config.yaml
moe_layers: [1, 3, 5, 7, 9]
rope_base: 10000.0
attn_scale: 0.177
lr: 0.00382
warmup_steps: 200
steps: 2766
Below are experts of layer 3 (counted from 0) of a mixture-of-experts language model. Rows are named router (the router's row for the expert), gate (a neuron's input weights, with its number), up (a neuron's input weights, with its number) and show model dimensions 0-191. Each number is 500 + 50 x the weight over its row's rms, rounded and kept within 0 to 999. Numbers have three digits each.
After each expert's rows: a language model's description of what the expert responds to. This comes from a sample of Wikipedia text that the model never trained on.

# expert 9
router:488457490446530502404528529495531522503496408433521519614437481484507414606502482504506534475417507554455479469514441469499567491504494401537460538495460429430467564449487431463524468495473505498600539441563413560609534521545530522544461579544502399414531437552469497439552472496493574448451519469549508527480449494539552450448509411530570490558495453452518465522565446477499639433500475506413585431481486551622472534505558518532495539577590472441471526582480453554527521420535514441561559474454587499408540456526533538591521441541431548431534525461504524448581486548477451467
gate3:407447480541511470554541557502475462501512511473493574499491438463607401540499444487505451456638442479537445501493470493520636551455497479495440538588518479440560536513491487537506568464522523531491521437499396491507499549546482522481512476338476470494476498543534565471505506496515497449494490359464508518502554556588619502558553493506536424537530389364465507483603528530442542526453450438541526485588485567429399534469553515480533474509528518502443444507503534459529557452515538478419556579409461470568504490465448490473571514561576517437481534469399455558472479505470407551
up3:456499468497518499500553514560482613473550526460493618501499499488577392557515433435485462480523462483536519464439490459623560511516531486436437522530492452417587510547544501462428456396528504483467526490441484509542522547436470431485500447549437427454466431491507583487587488579530432501533572456438595431551554513524618501522570501518493482522505403344434402525540612498448524522430490522538556456599527597456452570467472500426482522524532524536504474435484467494538459464446517516603546587523519452448556490416518533476514498498556481493465552436493443486537594448506469528
What it handles: Capital letters or first pieces opening a proper name, mostly after a given name, comma or table bar, such as Henry I, Roy A-itken, New Del-hi.

# expert 20
router:472553534517518508576544506448514508546536564567519541591495591477431483486462495548545490440518533426475549517559619548541409436445466542481447526466552393434515502486509443509441502476521552496484483522468572566456521445475475471519502498511448521523452489479432493514582504444547439465573592486526550556465431539490451536454520568570528500491433603473499455443376486515500509463469470605500447447463485416538485501428441499521509557575527518438358458569475527416438444517558465533502463550449568441445559494528504556520538354513437434582431525605512521606552548562481536489
gate2:521536426435475514501541524508494544523443539550520533538502605518501449490582515652501417489464409439470491473570680527496508504509512524584484467419527488493516485506448537555516479577457564493553491482422524459539527491426413537478625414517516483464491442464475531457467485443500459468431644485519508510542499553520460491435467523539404508481578536536491437444515515450534357429451522514520437483583496493466443520421492501513493527510486489442483493510608617504447458453561542544503376576455535558416486552509462518520476488476578490560445583495511437507469565554508503558
up2:516543405519452542493538481450516484580409531580491563548433745482571473463560494580525499443553446513498461512549519555519511457450528497548538479420582495519561562484460467514466441477516515558508497390415569401526507566489509522454554502520491508522463478493559543540511567504525521397485459551491396517473501468460450513403406604401512512552550517507483508480524611413468455488467455571407454488487551495455447577425478542558487538402491452433539472539524505481430487517531442478528494496412510529536463438515439544528511456572516498460560457529544469475484536563515453524
What it handles: First one or two letters of a word split into pieces, often in abbreviations and citations, such as p of pp., "St", "subt", "ac".

# expert 31
router:561512440474590543517461517477457560432546441490532516545549534568397571487531499494439568415529501486505470513574507495572571487438427401499506483412602570509567447609437505537498504473575528478498591490575444426472459515375472477505490491476573547482430421410415569445481464590476526564524504519553496533478425505488536467516491503560459444488466476538495392522415448472431524445434455479486448435379507490491560467533515507501462471531478522596519475506546550525452561552554507564511500503511516492422569526511453452531500510563419539446599596531441461567421550512424549515
gate6:500519499546521479535496557535438535478461507503510469520530489527444537536582490488566552495527531528581471503549626426511422437477601467484614522410533526389549476502517455404481512467532479513426483435507481415514474479498531516506391487519564546506438465463504469552518445518507505552447503538465483525486538565566611588522459506502440566457514538420388510528426508574504443503461459502481536527443410477499538459586509452512447539573541470540529519593528407494440571529479547504587476565393477460457579505519480490534544436472471293404501494507473509596546474472454434503
up6:401526537413499404525512442510560499411499457481515527512497572554489469441459421530487461556405508456472491472491456531530495468463447556474516437528597507593461463477604463530443425567529439511439493577514540579457502515427519455540508461456538482513517550523513473514484500513539550446516588485523515440453436474475470467484588590541510456462381502482441594507696470444420514521508479511512521498614506506512442545480508492507519571583420557443476527508489521436571443494566456433399496461599556508543432557441406510513518458527544473556511463507566572481474577485582572526
What it handles: Common words after the/a/his, such as one, all, new, well, head, second, plus superlative -est in Longest and limestone.

# expert 40
router:581471559532546545495515521469319497616667481449469537462444448587486436517442566451535484539505508551556462491400526496461540554419490533472527510542600470518456489490543414509451458463459542533530522463517500475473539610530508495545521427587499534552482523452458560534519549444382527446530465547463529403544512469469536452560486460427482516535462537458520516545470620553580471517487599481581481551504509452434474543546504532447511437543434558453513510488521499498492453378458500544513424512416475444577538498535543527512445510522572435436373489518498481529510516472462455458
gate3:529545591519512486528585579521532478525494466529521517416580350536491472564560448476466499578404474622460540433413436515448445478503518593477563622490515556465442477559559466503504472465548515487510464502494525497557458539503455514521393507561442609507504586463508526450536471481458476494446520509571461564526546419477518497487613495454472561487539527541607430527472492543635474494475534487605499509370528499502454469541473511471494536488528431490503580498502503403463533443498478516456464473492441510466487495490588537508483448382495451522415468506502628558526439452423515464
up3:429515599476514460500487557475436514531532451543492521453541393559513526528515542476513507483517446515445488463424470551507451494538493501509497561523541536432384528526493456550492487510540527491396537507479663481507520433592485581447472505540444654458458544528465519476579501493434548490467500536547510562558547447455505454494622480487462492487532517462594492496397521505545455432525528591666484595436569524517499414497470455494515499574509509530480561467478454586415524498452495436460495432520517491437649517521552475488480483443525491575429519518481622501469505433418490455
What it handles: Verbs is, was, were, has, and linkers also, as, which, that, then, right after a subject or comma.

# expert 13
router:544535543473524559519495529479441445377541504497492468507456559498507565549490598519413529505447480472469509555547456556434444568495458432503476432471436556531564502456480564509533467564432492482577535456530464445468507572449454453486365515414514467452548532498568582510559510509519424426443509391563515566466436476580519479439528437602488426537492469504490522567554573566480587524632471475486521521507366518534520458539502471499510583584532482465499495484468461513481506435372461563487606498447467462514500494540571502514397507457508522415528535478449465429612519547490533433
gate0:587487514523539455468504550526478456518457528515578485587540446474443547388507499481461498517415500605527444496547512469495478481466520505529522328546478443388475552489580474611497545446540492413526505537439559504589560439569457460535504467535546487627432419485468469446472490469417460559563525536495541488480420512590435531546522513452512489482448544514478463461514477509518567466484530526492523630424456477465559408492567482430485470468459543522373474548411581445529481497575553486479455529560423548548511526518505479517513604483445474482482536415437531526427473455495527599
up0:454569432491465493525564455516518443552478486421495535497555480520475466524560451442498439523579489466542482440440540460397538510492542405530466532496522444614512509433517509518558400525540489456473434570528540578523479412460501527514552440517457599364496539535467476496594414549469612502539470535485505519447598547435464478541445568493466531425569551518467460473453450461533424451406564526587470434505602490503457536470509548566465456490465496536632509531553436527486529527505508516554421492508496434512429511448526517404577520554550572562503563564572517420419502531547531443
What it handles: Month names and small numbers in dates, scores and tables, such as "on July 2", "24 September 1843", "| 15–23".

# expert 10
router:555514536608519397539519538502517490445537511530483540366490427500551537583493490470503493518501531511552503525517405417508500345502469507561467516505473466491591577497568563505518509537540429470512482579571556535529487518538493558426555603454467627540581478530534431440437518559535418571504475563522403489426513536402426514554524436562481447531474545530421450442521474473479496479510510550560471511469431495521530519432530495414511471469460568505499599431457529535490608474466457412524519545562430541512503571466434436512502447573452452466423516511486511434469528466512548380
gate2:537647450543461508563526504487512505454624557514515500516424508526510536412533449488542518533456428505458452525516474522497480427472450572530545579441497529464459507457596483470503508465572540420506545595446619546486528530486487443525460638484470500545479580475490545518463525557541403453587419558499513424480442505582520554464461456493524495561483569550435416536504444453461513417545471512488514395499454530517488546423472513455476576519555459550546425564528530478528491479352425511561510530615462402475547456464505535542538485560480513518384489484451392512513483555487498482
up2:397491510430491520474401529478501434538522483509426506508482407545506463502471446547414384455470493531495519368459434425514548490468564494468460538500514462478561497658486427549565466468457527547557565516477497500503549467544497542588567489547502491560524455473500583459486545447478539442526584456508459604489464586491431507508478487592491497521427514518524543433535468470529563518481522592574588558433465471493440528494553504477483516508498606526522521426459459538574536525529493453524535526386488514489553382489425569531522501560522483502574431506503546446662487424519396475
What it handles: Short letter fragments inside words or names, mostly before -ng or -n endings, such as ri-si-ng, awe-so-me, Re-bec-ca, plus Thai/Japanese bytes.

# expert 52
router:517511604562449533489571403494532479453503407475446427424444523450495501454558518507441465511411501459533439473533444465349503539433433508457557606417446476571485412530515454461534425438516554535521507491519432496508571577509409489546474493379489455531457476394512501561529533452407525467585461535484538522551463452449585538523554530445536552546514464435534427527548473477546529550549529457457572426518606462474563518497466554469507529426436521519449524485426511532501488550522541531545472614528598517457526483518515442485464413539481494517488556524611508490516527576603496482
gate3:502514503493588423535516495494452471536593438522529628511530485555499542570519487508475433475498469557406576510464412589494444533618544458503528478521498489490506449385503571526543601520493458463525456526493509603479479603498529549492512528537568508465561539576481489450481474569540459409460539482495475489415485542511465456501482584483440423496513515497461553525470502432531445513512521500556471521380521492523462449462529511471482460533492530446512496540355506482499555483490467463568605426467438483509554536483505560525576313538490607492428390380442502490485516416452489528
up3:491556467543485524510417446557483503463530624504509481475485481497407454481452497513475564516513472509639473424499587473505498455406492508526527460507576578467432550572554459542501471427562488499508612499419549464557517530459459370441509483492572497577438442461469458495481471423453537555549476515398435464587540482588463629457508479537565534475541498538500481503484486559458485546535417513471474496614420605536498507517501563526461484522526473597509487482550466462457458534519508452455429612532531479515387511492466400530528560423534436455482568527593455535505551547502538576
What it handles: Newlines, paragraph breaks, sentence-final periods and table pipes ending sentences, list items or table rows, often before headings.

# expert 38
router:558486555634537484443561467485528434483465473432493503565514503492537465608520518455446513555449518534461559469531485454557536429521493404487480447482422437496474606496450443437481439545537466491573472482545458520629504491522584455483474523553490538502450421495529471431563472488516540511509467548483546571477533471537468457520501467503552419504427444462413422570544517594534644488443468549469510485537423486558503535488549568506439541558581504488439503521463440536515553490445442380581499438486523424508430543462519558520578459568436573417546543507555569416532510561415480408
gate0:495518487459476460478540476517401447606522576493474534471402465529442475415494473626427481546472459538477518499478461448476517538565517610511570488546510580476468514454450431546540610509527540464497510571447506518480548473494522514458512473522498509462477618514435496536471544462508507506489530437478518512435512547473495542516482481448533389472559538464552528453569495501562510460496455481500520570549428504550467519469583571550519513499513582552514482561504559498422489530472540429499652498487494558462302534409391551472599442469465396525509387524506393476501521562488426542
up0:517453509512515493478536504452446442596477521413421528563437480484509453482542513607450514576482509588423488583548439546493565518609452468455554491535412496520431542494385413503504525525457512456558545493520493504554527463555567455468532534585504490485518614506445510460454469529534525458497515533505548509418476512510520448484550473485522400495485527462533507465623472503503559437496400410465478510550493528594496552478563559578530567533593522497479507546442510549505544516502480479486620504463541530518379478417408545429507441505418443477577434511520412441528535643412476491
What it handles: Capitalized first syllables of names and titles in lists and tables, such as Wa, Ga, La, Si, Al, Liber, Prom.

# expert 26
router:504468459432520409406482545484466510451495486474449478430481401544420520557480524524406587544526485542482444540419553527512497585527457462491455554460463520531429418478548546485464591524549466387539570465592448569479479433496617496498539516522528504457616537545538560505515457444549478442471437415556533484424549412586573556501522596553558458487489459391478553474549461458482487554540495489559546507470499467483533503461544494534482504517572434479564457435515541462498624476437455464535556459486534573446493561578542483529506534418568481465449450576540420457524405467467461449
gate2:547475421459532465569502481534397550507396407597521497450501517456546420437475497572503468681505435523421518438523491472526452515405506542519577556438547559486527422515545479428427517481552505492523481533506495526458428682575480481465538562471460510497517456513456526495494501470535514498505477572582561463481471545551518613597450479439512468542578517413497513593572470472589622511451489579469514525509463512475434418503512517447508477464471433538491513544454467512494527571550504454538501516479480461578546490473491506467511485474571573497499514458466455501488456430564441369
up2:572410456477502401543532560523420547500440455561522495474493488451546435470503492576489476601424445539460562455539517489484482514394500545502584527459525600488530421567559503462425509507520512480484486494492469514460425670590507517480546549505530486477502437546460510493505514474527509512478506524549587426487371491568479593587461497401527472533548530367469557564577441467577660502459486558488552518528500489486445394536522495399509458515481473518494495543479532537459499575527505484493471504458477499537578485474481481476516497474567548480498575417475474544438438411503435385
What it handles: Years and digit groups in dates, ranges and tables, such as 1957, 2018, 1909–1988, plus country names like States, USA.

# expert 37
router:479538452503523491473540557478561581597475525437511618493463547496426606555442568520472483531519446541430473451420491536482413540445458538481428546472590420477393527508464548561498526409549528514494470433453487503494492453545500448439600508467577565514442474578510477512583458499554543523474518505373478431624431475569386521515472543544531464528601500463517439457525514524605490568520550473483419443519521436502549436543550525436505481540480513459577538528434587529524504477557471447465511477412560518501550459496487486510589485514560583487538493470468408410505533520442446559
gate2:482501497492481448591514639459456492486564548438615488480451538643468480455437470520487467463587528429508612473579475505488383486536492419543444481522478596501557615559517494597471481416566459525486578476489494535464472380413493576536507459481429551544369427522445520536478616418518512524515514490505582470521470534526481520546475506535487470424474474575443467442514532471433464480496540479423508530570561415497494542433558471514502432450446545559487448534467512499450437542574498580531412536494495491454552479514444515527492469526508470520523532462492506527524625468449516507
up2:589524434442507578465471558512469465471448531464459521505482533437468427498460547539445538548475445607458502481522502652393570552412452412490553465569600488457471480416510541476508578498497479536550518513454368513483420495512464469561514542487504527473518482445514653600559541499516521530538475436425478511500606551553471426437553474492537460520562466506325472484452487468536494550459465455520524485517417461525492479512535547467536537535546430458497628433567480459537561478546513393486552426485539516509484507530516530516495497513535553453463437488501443527580510496521431583
What it handles: Function words and field labels in infoboxes and intro sentences: the, as, was, former, listed, "State:", "Rayon:", coordinate symbols.

# expert 19
router:554508487475442509371533555485567401504494454437498561479509459442439493519604546497425525517519529552484502505445532508472552504507544458551549480532476495531515431413542538498591531542480505369565549604510490392525486446508445552525534507544550470493576530536448422425555472497416501423476502488547509532459527420505473457525499551500456512425552642513543581464551530412522580458509442556455486507565510550554512545509521510477511483520429467515505583536583470483506566532423653532472488506470388518482417594530442419437438553435499532505565468473529502422392502483448493477
gate0:501459419466453542486473500545534464492471486482582514533465536404407518465477571496480422478474560499542509459566535373515486494554475518528473433505561525525500454470502542501476498441520509436562445473493497545432558455443485436588552360517505418420561564484567488480443507501422525511512549496444514491533476512545538475428485581498487543493438527491400514470550494448546574508507366563535603443403348580579571499549515555503520416485493529557536631525477573584519452505458549515482539557546455453498527514606474503536504465457531537478548542474392507467534441463436578543
up0:579495553580498555494531392468458442511508534462470513571510544443499528542450582498512460515532549446533547459474450594548508530441536479519479534515515463463365518439538568583581547511428520562438448592502403579530547459457498534462491522615458474537471500522397610519536389493509547526447465557498422472470453460551462566644491485501487453484466526434562427481505471512481510506472464550512515457617558463458473528452496470540489523488443554506503588489561481467464490519431447467532534590450401495585604508437442453556481554478444445468563454463436412493527485589529484481
What it handles: Middle and final word pieces of personal and place names, such as Lu-x-embourg, Gil-bert, Bol-ton, Le-roy, Nap-olit-ano.

# expert 44
router:544502503521441458472513513463513490509468464461454554514611471387539455542548516493566469488546489450477514482428433520479577509438520486467532535478467490461446449361491481479559552601459447464532526557489462494472605502498518531584482534498483536441556553508477595468569495465548553525529443586520490497399551604533532486510418507595470463483565574450572522517540444583489496436540444592523482456560415570503408570510563423498470548531460594539540554501520482515476560500458520427589524573499450399537380488462457438527512451493423371435535526463495459486514442438524532425
gate3:486477500436555526495483453496484508600543481492475525511491512473569495483462457520530592537467501519480529450448504445486558547495529524475515493509487510530534441404491531557526469557501508445540450591511464484534459520433433464391486570522547499533471508534430545497499500457522514477612527428553631522524574421569573540492415496566501550511404606474495516546573517510572442483495375408440414451495444505474463470462497400642475477441517494516514423544545603562463491447515480482462498484551532391581564487527465518496510534508556424545373458631530505412439513495582573501
up3:493538549586434482543538392505529426511492532543510525515551475479528472565452485473504474500554595573538527526468403513523504395536476504404676442556406595515467598477473393514568529488517502453451559512450496510528425529546443448534504546471496490565543469467471559396497443499447463513513379541446425480500513531574515506550513571396526436546458446578552503628484490552458504547523496496439466464541444472449527546459618545492490540401519602492449497473548557500492458509509463498502506501505572591500532536474455487498477436527421461549399446477545446504514459527519433483
What it handles: Middle syllables of foreign proper names, often Slavic or Asian, such as ić, č, jan, kov, ni in Kynidee or Kymis.

# expert 48
router:473524484533510464561481459450478541547601550430552483428392517574492573555428567512596450509565446436566444539521480526460432503445479522430580522471551460515617564463483563562523495514521517540493610412553502482495471481483428509576567493362560430563419477539482546598386454562509434470529447512531497369568539513468457502524492460452452565483554472517458480549521485452551511506494478479428535488463488412530539543448511534451470505513547526522563511536459582542469432541634465515521498393436538513449504467489452439526542466522505511467476440557471448553531568544430560497
gate4:506468584514460540545520469533388476504442473576495527569425480450517520547490450448585530515503544452533539481551528497545513439503513513457619423519527436445530510503548436465454419445465489461619564490466451454511423473484469443495502565495463519597484508516485510595516476480619385457585484479487464509511463562453496577441427482474474557480536435523451541455515628418549362625584469480464521489431499531526537506350465497582526515411470561549426495496477518468509481511517500449485514473573440537428487517498542470519396516554462551581592509461537518480516498527514486421
up4:486487476394497545483535499498514537443444420441511499527500542569405609429418546496490540437534563503430535611466489483475508499478469476495454437531481538578513443486434492551544555523473475514494502529524541489481487489572377490596508464499436659443486524459480519530512470545500467547603542529408603523393469557447631537514366412422521471527546507504424492427405490561557459503466439528559571550504510457414527539495506559556546516475468499496508524448464455450548515548473497472543544489449524516482428498511557513492490579451516456517568419546481390460470589530485431534
What it handles: Articles, possessives and modifiers right after a preposition or the, such as the, his, their, first, early, late.

# expert 6
router:474426553511519560478456518516468504578527456445502409407554476491493476438522419564425392458415468515413494493529532520373437490429513524565517573541550583476470463463567450512550479499470528547534579529547368573448574437480541538519480479521443399527543437596572512540462491524485474582457516417495509526483567538505561437436533552487420569587536504535571544507514444454596479518513534532523538529516463503584411528502532450466487496511509516628548508489443471541532535491559535424507473449520476531614415458508539511512511450507503588432564459418436455491482429472508450444
gate3:492522548551415535532526542542556455545498465501567536388380556489444499474607575524619542530607339561485490480476573470450483476534467468577460494456459577482556485554500480502513513423466469474472529503538489451484557527484536582369502543402507472448499447536472504489537492527495417437436452360600558518483487567461457514487491516512423516546454431546479513467518544511488601466452529445500519528546506629468409498512555489473524518516475531557408559441406563505539495513525500499511571488508417422505498571542421503461475484514522522543547477482466446442560470483487394480
up3:421495512508473503512527454475473523517501487452486556425474504496524494458514502545407433528451538488500525665476486491462463564554562524543542503441467636460517477436549578442498534480486598480605497496582465467546558497543499489523512501508555514482557531505476512433565459506474478540451551597504541496492465498508485517436504448500489560441406411400423509471504476543505604530479524456540569417443603555400557531519562507567457516501510518551486537526482536585427427492419547433500475596391536452437496505642567467514385472488553437476514504446448414496575500571470523426
What it handles: Apostrophes after names and plurals, plus final letters of personal names and first names, as in Charles' stallions, Frederi-k, John, Singh.

# expert 17
router:460544514504497522543586485493409434548491545567467344439591511491488536468560450536379557528492483390553461508536510438546456515454514549527507459455539516576491620587462516379467572477490552451490548461485515487532428476383548483472508439464519508522408509483547448495548509528545497499518494435467497574525534570421528520460535538418498395465441457471402517478522531502459447530548533420566502510479386524530503474494536544615474467517511467467442359526573516482538516505525452513525482413411544491590520552491520582550548535546536558481476565474417501553508522576544481489
gate0:515546461455424577548461422478418428526510433542524453491452480529496414409489528568466444535534486428544463479512462559494517567543443485459471397549402542476531571474420516536444559510527490420498515595451542491513509490408534475509545551530527527428541459646494536508549506516441535433553539485492505543526539524422491412494527539418585514591555426489456464469458644450529570491560573444530445610576536603572484538392516488501583504520453518494482476415474538521509536544602495582469503512430465488478472544584428481450435475514487471527438431528512473540489532487512501532
up0:575541461494392530509536472455539527470545439503620494517543505422510515493568521544501469587548502353539490475514576497473512549560471457510504434516472488536531556454439494522459593504559572386529534519477499516541488481443464466478534596478638484496500455564459541491523542435454502542495557570509484536573491520511377457535490492510623557525533467475482420537506526432475598391521551408516432672535505530561430518449459435534523465519484531463470470460385460497448592415587479517503518475458402471501460521499480478442416477515517438524510454535482475484504492520513523589
What it handles: First parts of place names like South, North, New, United, plus mid-word pieces such as ess-enti-al, comp-ounds, res.

# expert 8
router:493524446447608551505549445493402472554494502525550474465546467581516394494499523495499443514519578500501548541470499531518564498538473484526478442484583432581448495526534394570480491504501493493496469531554487488543481472460420508510507444502521530498485455528465550469510561592429592574501468445410507425535602452529397462496477433449504554538581418390516493431390594505609537494468456498500434601471401558450559444554523524536549463470435437598474552437448519487463444501409533532555472538540474520569455520537593395467522514459517517439487530528532426523469592586491455518
gate2:549560487472533524477583466555515528489441532579505513435481484421525461512442464539578457534429513442443485444488547502504571551489526549530513523435537469559496545463465535428477472452464478534486423573554538643489501475459304632567430511436567495478455475490520558483452479526575410432527479519584400402539461502475488537470553588461497514492525521472517454478590553548527520580484443532553459518419438569501523610449525421572471508440490514459473506508442510477484497535473488563453425483456510541543361569426490541529545601517476435442501457561498454490472489511513450496
up2:484488461535452494522489554501647451481468520473518527492485478446416534497558550569473508434574514603545470511530481517422519415635561411424550563532420475546513485536522524550502554480522425510469572464441390452484503584509606398379514528472478529536496553563478506460531507497503552531488541494436664466480480541495513546510407455582526452459569479524462589518463559424448511339498515472436512493548490441504445363487531556487500510538502507490493488503517511439514488470503502429533632435582415552505498484523496527505540500485506531548562491447519550558506471462510500485
What it handles: Finite and auxiliary verbs after a subject or "to" in prose, such as is, was, had, been, made, join.

# expert 45
router:512423545491463471525495537445547593559538447546427432458484504418571506552469526516547568443483531565524465543527529519506416487568444500430455530407446528525611544543538463555445577546453551453453540469550473499455448469510578586426566598478454480456573598483512516485436488565541461433454530411522531511605485473579478536515539442450582397491454474437525544531521522537421504562617428564569526526502496447566499451484445451554533467528448469478510488437462555549426555463460484466437603493474531552502529522559419575507506491478529442606500442506511407555472465441451475493
gate2:449530516463522507586554530523560543522490474473499538435473469464473522702468573535531500544564462492490513458527572406520443347534481556486542480542451492538656498562405508482438453483516441492561431514438641450526476492508505463479530475500546499574454482510487554369480501535553409502510528533423543554584528459483495560551471580491495423581431488484511492507509498575449559467476544492452462509540484420572597442473472488538443519503555575460449558512446489517473483514489468498532523548519447530480495438469443495520506448493444453512681518475510465486481546539514550418
up2:508493585501460553382430514490463483525513587513476470487598537586550427425572537403557512436483460483534483532414458557475454586525509486514459542464543553429567521464544480565537483583464433441424512492539419595491509420431508564521567580511507477446545488426517496526500533506441458483509470500516402556473553498633549479502466471563453409493509478497442481501504441462526519542511487546593482471482496556539437417530563530494519412469470379537411466509527555449434498532527514471536564515485521495564498568487463576396439574448497589460456478574391521464539414484483558536
What it handles: Digits and number pieces in tables, scores, dates, coordinates and percentages, such as 42.17%, 21,530, 10–30.

# expert 58
router:462483551473506452411420473457604421458516488441483606480527402572456472437569508557450478554492520496485463531505582494472586547460473464553461524486583478526471424462552563491544460417469473471585509534534588522566376499476491397538541491465594472459469490574540493609519487548424529562467530377502482447557512498556506485540549527517540587471479491523416550511440515465476564559507534423443540436517499464546519437487457513524490496516524437527546591557548435460460481528519539566427431524409504500452581522528493440481524526523605540380434398532527510530539509468486491602
gate0:436522488422533462520374466474561485549513477543559493567510479477544390407533526611632461568567502465519511528511495516496481391407463513484508538500446431514541463490507520497512486448529462526538549425567475576466515548542466437483444407520521533441483475492481522545503414480482530474485472569539513436429556522549545507545517463604433599517519455533475532562431511576591507469445485514475491513501436591550518496489584523503508473455634440572437525610505520500484476534456588546500526593520511566492450463518442436486437479488603452483458414480548565435385419460509523548
up0:473436487533492469498533541522490478514537508511434558523513467527491475555562378514483577534462479578434488457537578491426408450488472618449531344563574572440444364530514433459480490499466493578406547457450481491465471604500495503557487522472521505544506532506487602531542568431563496397537531456530502464485471453425477536482540522463497448507440450468568525471521467452521532481516644485571501521518540493452550512506437498551501465610431514441547471468429381564520526563464391529484524429537503470417461535489513491507570514536474416542509603540411503467554560543537510507
What it handles: Later parts of place, institution and event names, such as County, States, Open, Location, -wood, -wich, in geography and sports.

# expert 5
router:524441477530447408545463385549524469499478407503475535481544388408586395523505419565449391487531521417477534520462470482449524586427523459469535579486476605499444476418533539492574505563475519542479487511554443477496519497517487492590477536527485413414583561538499526543512592447512577463444498531555512465465514516531550518493535531491515490493496569424521552539505496605511399487489490486454553542531451508421361561460544569595489541522541486528560481524536462521480606435501525461496566537392473456497492526498565448533470469496529441520414465545429429564519376497541502473
gate2:494538497505475460413584555540480499488499443480506529587520467503517483541544518445386521527488573547480566466685542431483540509509458442528550483487481450548469466543482520467515480442352439497518593529481484481500540502474587527554501445561668473543477434469396499392512464426472506492517591413497516465442520498529515580533518376596502589389464533534549463518472501508379481475494485567499470434508518532536474491503463501526508417404490529485501613520486429565523484532507507504474499527416470445509502523413400494533559472500518520522458545493471592509492566469563529523
up2:513457452481576557622496483459452478519568579518520524486553432539437594487440573504515517430534475441526490538465496454575394473493488546511462474506510443463471562481499503570426567467534594537539452544526440491533534423506420531411490523444398451477458515589513503548525456535526460438493536438540527527497463540413472487515535572390422383576444487553418503455509485464522508496515472488620460574414427403508568453524472514444496464556478471488471457559538560457514491573524493519467501583615507522489581555606536510459485488517469578488497550491469416511483547627481416459
What it handles: Word pieces inside non-English proper names and scripts, such as Asian country names, Thai or Japanese bytes, and Slavic endings like ić, Antana-na-rivo.

# expert 28
router:534584547505481487528477467510465491478484557597474415540430550561470497429462468486562559482516459521539491538472600467618484509511502544480483448528537489582529539507473470480467488402553360483469452558454542512545415551579535467444454468409501558611431504528457453505455466450460474578520460437461464467637594516437546568580489456459472533414517550559506461504452492487490456626451517468442434571515554482489431434437480533547531423470525451441409457515510490427505453593499509456420527541575535499521512567473546465491567522550504545550518492442558535530385575488483565537
gate1:592583529475536492590499487490514638444471513501514480476461595462456544536542489442549458518482471595482588518503437491437508490488564521522447574400548438537496606485416443505457547518595510479575558518495446488519520478559464451427461526511419513534424552567479509512538480433568519568503479448519479550424524482426518518487451597499510430484449473412484491539473432531518454471489461460493467465462393518542466534468536508498492502564485479518498427539509604444490574539507530467458623565481528395606485454461639565509489533439485534563495551466484405590484490466497371458
up1:471517560483475446528519481490508399503506553582469601546484539470536473570486541541492484540565557469666452493422461463530534480556505498497552505446508490470509564544528579542546417458462556543465542459479439502490469553483500477595503516524472458517579374484573478513505489596454546412559482528506404475526567528471447530470457490490481534433497443493479520465511486540529480522548502523544533474644496346383464494507439423564539598474420487471440505513519330550544456495549447490532470456498503493553569442489413472456422533560487461535486404540410477481474546449548483518
What it handles: Middle or root pieces of words after a prefix, before -ed, -ion or -s, such as Cons-ume-r, out-come, en-force-ment, Down-load.

# expert 7
router:535604437528516565411517471549418588529499536577530481573512433558450571409417521466497485496519484503507520454477506479493391549461523590475517455496567486554422472594515447586425468502524521467430484555497411516450481567542479555473525416543502505512457501494521467492446541510494506536610499515410449453549547417407560522412389521459413535471460482523539443464436478546461530494493517508540540446437448596441513412550435565544510516388492526468555512487386452519471438510439506533510473528461520569530558578520604566455499538437567511530466469574523562462499557517480552582
gate0:500539466525496521507517494528527539448485440592571475505527442485492539540506458553449469519553438547530525518453667531454455503463449521476499537479467506566410422569390467515380543421489497540463528473413443490486508517528531519486501481533581411498436534426492424544343494480511493535589523480507574439533512493463586459574468529467485449458515496442555598505537445655518482507458477530464476505488465579457495392585475556435509548487469550493416505654500513413444560548465525461536554504556527544483501556484495500498556468431446424522578481488499463551474506513538542603
up0:531444572437453450531537425528519473534496502521491476523623476523482506553458520543519586558538449520572490572435409476543423458457521512546468477383476529530661518538497664533511480510445477501483456521527686579519494518440494509482535501443402422440574542507485558490580472485494468489472538530416419516533499572486470452540444436575421477482468486578446500502531623451450503433440431453548521458469461564505523501542513512485463487505558465519516490467564467482535456527465526514446427534495444443558599534545498419519512498441482465526600469502426541449530501547433544482
What it handles: Common nouns and past participles following was/is/the, often before to/in/of, as in took place, used, released, part, name.

# expert 36
router:508475480532632491519493480488550517455460538433615554530518432526557505495435512470542555493454484429438420466552490491462533476500498541471535506493518420472499552531448443563511556502493545523500429464498484361494534502563500478493554490524578506536409501439521479370453448475483428444528459478471587510476515467580450483591554504459505519560494602561446414499541548452529530424502437443481474371519603525573517444516520464560477537485514412487440420519579472507529457465551469584387525463464567597436556466515519546618514471484489541553483527545530622419529544554522437535
gate3:493477476469549576498453533520473537483509520531517539459521417424511398554409475553548472601462435496469516436490494469481511475470458483484517508519593469481560496535475491477526463371556506561490492481438507531524504480482521506535530587425600516541450599442485601450514510458504412420557564481439551515490497466522539553564582572517526395612513499504474516569470434591477486505540362441476581329524516408583532442469468514506460537509547461552473525497600528528479453529465496416500515515466522540394511484426418504581553488546482491484435518428547449521581512486585479476
up3:427444545547544582563535628544369503466553579516487367600520522552469577428451569526487507528405510494518440426554528525463361406502502527567523427502532492553481513547539452448532571397531463529454589464593430470585425498464541476472493465448386526575528493578506425500488417524562446520511546442419387527530428481475581506428485562526489568497462527529485561503504570423592463480480500504479492497487471469540489431462428486511484533484545516469550499524462495486586472495388520499521480419461487463541483538526433530501545493495469508454494542541481518444518534471490519490
What it handles: Opening syllable or prefix of a word after a space, such as re, dis, un, Ad, Con-ra-il, plus opening quotes and The.